Below are experts of layer 4 (counted from 0) of a mixture-of-experts language model. Rows are named router (the router's row for the expert), gate (a neuron's input weights, with its number), up (a neuron's input weights, with its number) and show model dimensions 0-255. Each number is 128 + 32 x the weight over its row's rms, rounded and kept within 0 to 255. Numbers have three digits each.
Before each expert's rows: a language model's description of what the expert responds to. This comes from a sample of Wikipedia text that the model never trained on.

# expert 5
Articles, numerals and adjectives opening a noun phrase before its head, often in time phrases: a few, the first time, same, large.
router:152109122097134121162111112153142151076108146140095139129163171170152101077160124113130080148103160114090102102087180120115101133138080113189098163139125156065136169131160155141106170179072155154127091159116086109076135112173132149120080120183125077161113123130141137133110105170167107158132176128097113107099116177113112154102154159113201140102167144090143075100190124168097149111123156136122108082070146072126080137129154126139125120121084126133155096096123157179136071110177109162123124119169098086127076045130073051088127115088102146177178066107145076148132176152174131100126166128161180197141099070132098074096134135102114159075155127142166148112183171150171145114114173158158145074094113090126157138191127155133088143112188163147138114193155130112140042118099122
gate0:136150163145119127100117164164149160157140152110093128083130102141150095141066189118081136161139161154127112105144122114078107149137132172121135131097177083172123067154110149122131195133127083154221129145136137130111155119182077075078134186139126092115105109089160047083114088181062131227145083090132165129100152173051139129115081126134113128116105128154091137124132147171164095103191131092142136136133128151136102142136142169104110114187139115146133074145131163111174192051036124121152102121150146178160147121148119171165071133133154133128104131098056170173129042126103085077129063136092115136119178088050071146134138149103140162133110135141105162136144126100099085131066120125144101130132141156133138146127074130138110166133134089144119108120126168079111072114134126
up0:077085079103180181157163139129099142096126118170123178160153064147146155167128120112140130116092167157110145124116104149111101119092116151155157191093153086126081167085121150124119165153083108151129143157130113152129117122106122127136136115072097129083143105127165159172146164110133093116103049106129131115094161118156142132154168125170113166207130138102093113153108150082095131121169098078042107156137141079063157168130087132124118129037097134082104128088043142107135111108116147162133106179084104181112126170105088064192132170154131126160117161121111133109180148122089072051117105160124158108142170115150095112131168114122091132142148104177134118178131091083072085085105096104130127197170129150171136144089118144138183118198045090100106171141100176138112159162132167

# expert 16
Inner pieces of foreign or compound proper names, especially hyphen-plus-capital pieces like Anheuser-B, Scooby-D, and accented letters like ç.
router:108146094128173079145124105143156116108132135128109135121122139097135163115147104106080084120108158130112109139120150110114099132128066075168104181178096158044129209138147131161129147145067144145120124152131099136102116106149107130095156164151091055137142095051142117093156123192139114125145189128070154108138069157131118144133166145119136126088111183099184104052145127158119175138153108140120058103096111109121114156123117099131171112150126158178159107138132162153130101119189090150176095114125120139110112131189075122128099048065094166141163165105121078149183140203192188099063120136132131179162117138173095092124164133099077190105146151148167109094135144167136101099104161136110128092100099084155067161160104190084116080105176140141114082145198082110104085147120144
gate1:078163139103141116115159147163086117159109100077161146148115102134075126122107104136141113077120075176171152133121091110104131191118122088130099095131139135147137103149133155146136110150164169131152114139135107063104147159078160152126155063095116103146183118178154091149125100116183085173141085139160187200062153137118123132108129128107094118143146139112140078173109112120100137193071137137128157182131165130082154146062105127156106211135183133075137072128134154078146152079142193107112185159072110152153097148104135125099039161197155066136110160128154165126114115075109052096141147090159124112055144114133147126133060139130166136141142137098069135120128135206082054138146173098152118131111125132141120102125133163118077124079191131066083178127107127131125137131109100
up1:121148111105095136151131157126110193100104069090131115138099169107091110079164129109141103218150133113119151168102071172115144057124133114156178121142086139156106111099141127143135117120134181166130138069068117144104080160150133118129123190072155187108105149127113145119156110167143088111159143164169095136184110055137142177122157159159188113124130166098126156088120169125103139105137112115085156051127191126143106105161140146123127085114120165142127129148120131097140078120128143123158133089198166119116125130116155129154169085093182108194118116144126174101170194158166169136120094094097130081199107197135189139104207142141127141114117114160174140151129099115129207066116127158072176133177069069102079115139096092105093184178137115124076141182090110153111129141142142

# expert 27
Measurement units and quantity words after numbers, such as km, m, ft, mi), %, million, years, third, common in population and geography statistics.
router:136116094093125136115126136154119158091096099137114143109186166127182119127169129125087119125088161111095106115100237181108101106156106124140076143145090142111101199104113112108093168141128133120121112146144135181083121150124116164139093141173143126176166114106144146127128131181132134147164157164150127116110123156188130159109135133146144090141123157146154085128115129182070139135173138128068135068094158059094138159116109047138151137140117102156156142092120142170082048137137119202152079112171104118121038087133098092084138130113134161151129106079112115124175127118159178122105111117156170171164136116184053117064176124104137155074146128164153106116122142176220116126073156153110125109101070123130172130141150140043094067109212124134075088116183094101111120149120163
gate0:131118060094136151171158102135151131118158078132178086073103106109174164170156163098139213145161144128133135103081102140131113098155133134138097122089099119128114152117108144171146074164111113159127129099129124166175139087086077118152155158117136210153107097159112182118158095102103144122099139122129137103108094138151115100165088163139156136133084134141125116146123080122160203162148116076143093116159160117121127099115126093156132158106134131139132132181079062114077104118095126161151049108168124174106096097164109155103151163095177107104116170039110094112092096092053123100166161202160141148151179101211134154142130159160120133083148100144080141112108172130142111071121167117087077098186106087168169136137143197131189100111114041145114078133173134168164173091109132
up0:127118105121132149130153114120163150163162109139133091127122116177134139135120104114127194175109124084136123087095141151140061106114192147092145131058127158127071139132072142119178085141135113184125183116137125184158163084098096131127143120154153150155104122115150206062136112150080118122147082146136130116106107119133142075177135195145170156130182115111103122193133074128157156082130188099105111112152194139145108117175131156111121159085164117132078085107135071111089095112127107167118098075153085177137101064126107110117130176049128110104117139091123129105124150051012134099178176156129123136158171089128145154179145113095169134071135107125068171124140175130126116112084155143095119044193099101117165092178082169144138083121149119172116114126170165148129154112117153

# expert 61
Word-ending pieces completing proper names and taxa, like Pomacle, Copelatus, Real Salt Lake, often in location infoboxes and species entries.
router:123124093127108123166121128125106135127081122119060129173153179122135137113145085164088110128094167148120118136064147101126099111128125089157086133182116142131119145133177150173074163170089169099084067156116095144116127104126114152179093076212113130158186065124225136096133123154168104141175144174136163137083077151197126179064159120135132077130103158111184099083147091151099170121124129120094121070106155088153128120093058103198164155113131104131124081109159181211073112091185160132171125144152128093086149113102118111110064147145124151173150148152130149127140136148167111122089121111152132144157086112190116117116160135103076155132154144145116127122154113194166131112126179151157171101117066125151074143167150135064099113097172120132122159165130071121086129183130164
gate0:137159156131131099117136153168137132127093129089240161138112157146135137159096127091169143059102166121115125068149125111161139189165130168152103119122112149157108154133120177119136131101126083101067144153116114140094114016122156134136092142201167092127142123118151093083009203092112184108129083156142128129088180102148107195099120162073115152105104112171096095135101095104116122097063131129125148078120099169115138122111135114195149129120140152132122143089136149087144080123136113134093127139058118174137117138135152088138164174136072076143166166134188168169133090147121165084147108138110157131090125116170124170107071165168114095160079131086132166139120110153168111130112086169177126158110140153161114129100114154173142151121156100149131107092146186138147138173095035
up0:162112122122113131093109135165154137127098143089172179086112197122192159148110109121163127087143156140118133052143161114140139181138128188135077113157136161168107141100130168129124159129119091083043131135139101120109108022139155167150097135178145106089165093165164087103035211103123177146112039179167121137086149096134142153087143141099138122127114116171093108169095075103099125078076116132097169069126105176124188115105124163204144165106119132119115139093129151114126098160165115113130113145080126123141126123114151074113134182112061104120160147149178185159134114165147135099125124133139149129069123124201107151103090143166132082127103118082115186152114102153159120151123091148193105181082109180143129148116147131157142139118178105165155110101099130129164156143091065

# expert 42
Column headers, field labels and codes in sports and results tables, such as Score, Apps, Laps:, Rank, race codes like NSH.
router:127142077121137118139106127121158131127121116088072141098178154131155107109171143106118128137132185128144094148080216099108095115136117080131127095164121136102102177112141133094091133114134132119115116167116131144084152173131140170179095171123089117142115101100119133062137086141173129163189143181106172107112092130124132155134136128209164094123095170123162093099155098190099150133171119098092124093055155099122136186116080092116226096166101127116132115100209148157135082081157086128151135089166105071107084103153034137125114119117142109177159070153142117128150135203186162098058139141124116161138089109171116107072149150097112191105111142125140134113157133174203076141092146135140123121083076105134157160189159139110074069114195144136091136176127101136099147128113133
gate0:113072102141159122154170068120137159062080173063162137124109120152174086130110133150148108146139160158106193138087077098105155158123089143096096141087099151144099100148151041123139115099161176095087153189141101121132112157148116113091064111133143083122089148201151110083118124061123225112141151095192127150147153025147103171131080142117147072121112105157136109136159104129136084156118113109107148107151108122115144145193080135125147103174147078116152119065186186093122098119117173200136117162148153081120139142104123092123141162177141118148125092130151164120093158137109068124112096098115144107160123152111178171145067157151106159131132153156113130118112062129147117184158125132134107139087127155125142121144105162197089121122105194160123151057097151172111098080119090
up0:110112093142136107126160131103099123073082146076136123096122164118166112143117116147107141131132144156133161133135107114129181159118111088117145120151124102157084069139160087109136076071125129125181097170154087128193097134157140125117095069126125112128136105216215084158128138056153170113154155117138151160192105084174133190163085141087136084144118129117179135134176063092099117096124090139064140116116103139151160115132104096154143156147142077124117053066202103134071093147108201147104157150167116108142126163084106109124137109169162183114125102174154175075062179166108103133062106133079092083179115165146145111168072154119112100142103145121087111097135092132138152112223100161105162160117163188126138144182116109126147102144132128143131177128101144107125172094093169

# expert 45
Capital letters or first pieces starting proper names, often rare words or place names, such as Cort-ébert, Y-alak, Mar-ietta, Babyl-on.
router:109128083106138121177138127151157170154092128097156126148139172111123119107171077132069081153082164148158095161119136141147109115176068109132093131151114169117143157139135143193065135178138136083133074163107096161103124150119124131124123096160118117175127107102146136098124106147173090177145131150091206133103074151118082146085189127212125107099125182100212162101168066158085147120114116135087115095108157079163141116095111093133149149122159110182136094116177154154170101138172130159124107141113107060085092134126091100089087110150114156164140091153111134123157154123144141073120161131098157134148103110186102124121157144097140182112139177124121122112167110202121168107109158193139166096155063111167089148120189165087035083109136119123062107176138072100069143137094180
gate0:116124140066208120143171130160102095164097157093131111119099156135160102127183115112118129129106180156189116140088069141162107109188047101141139129070111205124078146120159095157081105161206117083193141115123113129164139126138129129085146122138120130125126156181121166122184157173135133127098071120118147074164139078085171129175154141181129127111138201105092113106190130133124082179147114091127083146175163117091164135147142129089126143210136118121142132155177089113119139107144140154093184133098072120084056110149164098128181105127169099184100095121191117129084155135138110095161157142075171089090099166093100117153103095112143188167157097150151132094109161082094085136159123177163147124122161108120104170087105134084130192092117120125086186116110118103139135143118161
up0:111112150122157119202116108158170097118134139105146132152154084098086131098188122111100134104148151122167086143150138166125055085153171133078137143171095139165157123130116148134112103118112018125182092147119133172074178130105100126077097104131142124132125119165123087097116143075139105158104143163137141138083124152126115109112080118150128093166156135130128219169152116172093084112108117133095098107101149137092145102189167112091087171107157104127104131111142123145189110139167134163099135155148163107093177134054163121110088128137146096057137141102106090081116138118156149088079121127182095129182206063127094123142128214109141184104096117088131114132189164125213108096133069097175117132103169118203139071142119132191083215131095115119142084120136133129121134124110159

# expert 13
Final pieces of place, university and club names after at/of/the, such as Stony Brook, Virginia Tech, Leeds United, Rotterdam, -ville, -bury.
router:093124114127150125199107133119151125108170108104105148150122141091117120122135112105101108155127150137116121191083127097128127117106119094190102163196124152127120135132109135133122175133101128124070096126116088129118125143137129145140121124166119131166132079068162151099163119194138098148168164134103164128137109177177073142096130158126168090097115156096144128106111122119098175126129109127082120089120113077159076168119082098203183127118157084188126045101164163176152116063171121154171099084120158111128105151165120145136076059115088144188139146128108112148173144110208140113085166101156128116136086110193112135115194144127124172122181155124151099131168112205162129095094170184114153077155090104155058168118115120120106083106214140150070133167165054097045160164143114
gate8:170107100152115048161110169115177147139127127182095100152156127129151163189037090184095137119158119190128184039115172139109161168162130155169162134095158077071114142141140143145083072124136151068149159085123114080081149156126109099136177118055121161111106117140110170123116148108094185103156120096131147143115122104207124126126146123138115091125151112098121125129112160151102124118127129161107125120160102117106181146113185123128115133072143118134143182152132123096158087106095143178117140121128102131142135120136092162077211150170073123141068138131172100148128145101120075167154094156133157117136142047130104137154149157097142141146139105146101138085147139156086162097043201129154096178146195180137122109137130159069132069179156063124143120131096106132173201106119105
up8:163160092145097146106154067130077124091140164059146162132141085077124116131212110117153166115109134099149108134154127166171105080123086203069104130176111154165121131137136152106168156077136123134152099163138133174168122102132146158154087152218071139154093198106174154141126113069164083134123111151129127122166168128133133128122075145125175183106066118152202112092158123102150102157079105090159110152111180101157043053133125150129122098140073111124100117105146108141123113162151155136139113151144154098121121082138186102162088101091192157102182086111131168108117155166048171131145103146124098132151169145132115116132111125149117092126132131169087103089131100090114186145182077127126174066137087155099112120172156139108134155100050145097121130146202128111114098170104138

# expert 43
Month names and years starting table rows or dated list entries, such as December 6 and 2016 in filmographies, plus squad position codes MF, FW, DF, GK.
router:105093107138148116128106145141157160110148108089080157115197142096174154087185075171112119132097164109110146126114177104133114101150113092141060145173128139097134180126110137137126198147137145094028056202137134100128136091129121141140074106163089082129108047134154150029143094128139110120189165211146158122086030127154101147117159141132137117114105160133130097091108095176106147152150126091143070100093142097160166117129088100128177110123104129107204145113164136166137090120182117205151084111133104128080145142142054110067079121137102147158165121078117110162168128143140120108104125106127124184140139105171082112104142152132114148102112159214149170143162131175170099168106154115143106127149072142143127159138174125094103124138138137111125124167170092143106129133099177
gate0:108131084119172144154138168088139119076103183168154144086117110132122093076153097140057124138159144156108132086095125108124095120172055176094099080096067096088114098174096125093116171114134141146119128078148165109138090103139099075091099086140075116154157127161116094126127124102157127082132128167136137114149146143183141140186094088118122136119062160103143109138132095139166121044096099149111104166116102141137157107145091083109122086115188086177166145035155159124085148106127094164170128134140123079151130087090162106156100152218114131076145071134167148180162157060135125131113122093144149069148144166112149142210166174149080133125125164120118109141135157144193099138117166128105176116136151138135154126096161093122184143108107117155137200095159174149171160190139192
up0:161124122123100068145131091184107154183154083126108160091117132106157182184077164122152157144094103049123130091160139115152185155127140119165160141156140135137156090133134123166105090164120174094156105161100145139112158151144149223182155141140156139118100139081199126084161157107094126160142158100122102107107136117040109113050144140158136123125218134169087172123135111132040152192137137092132124121156152120100120108092119184127110127092046169100113090194056069126183119124127132097122138124093129147105138140161091146155159123048098138164111198126103141068094086200123138099142146094139147138149105148168132124084108109108162155128122103101104145087134105107125129133149109131114104149062109104116141155173111135166067114138137175104143082140127076074109111084151091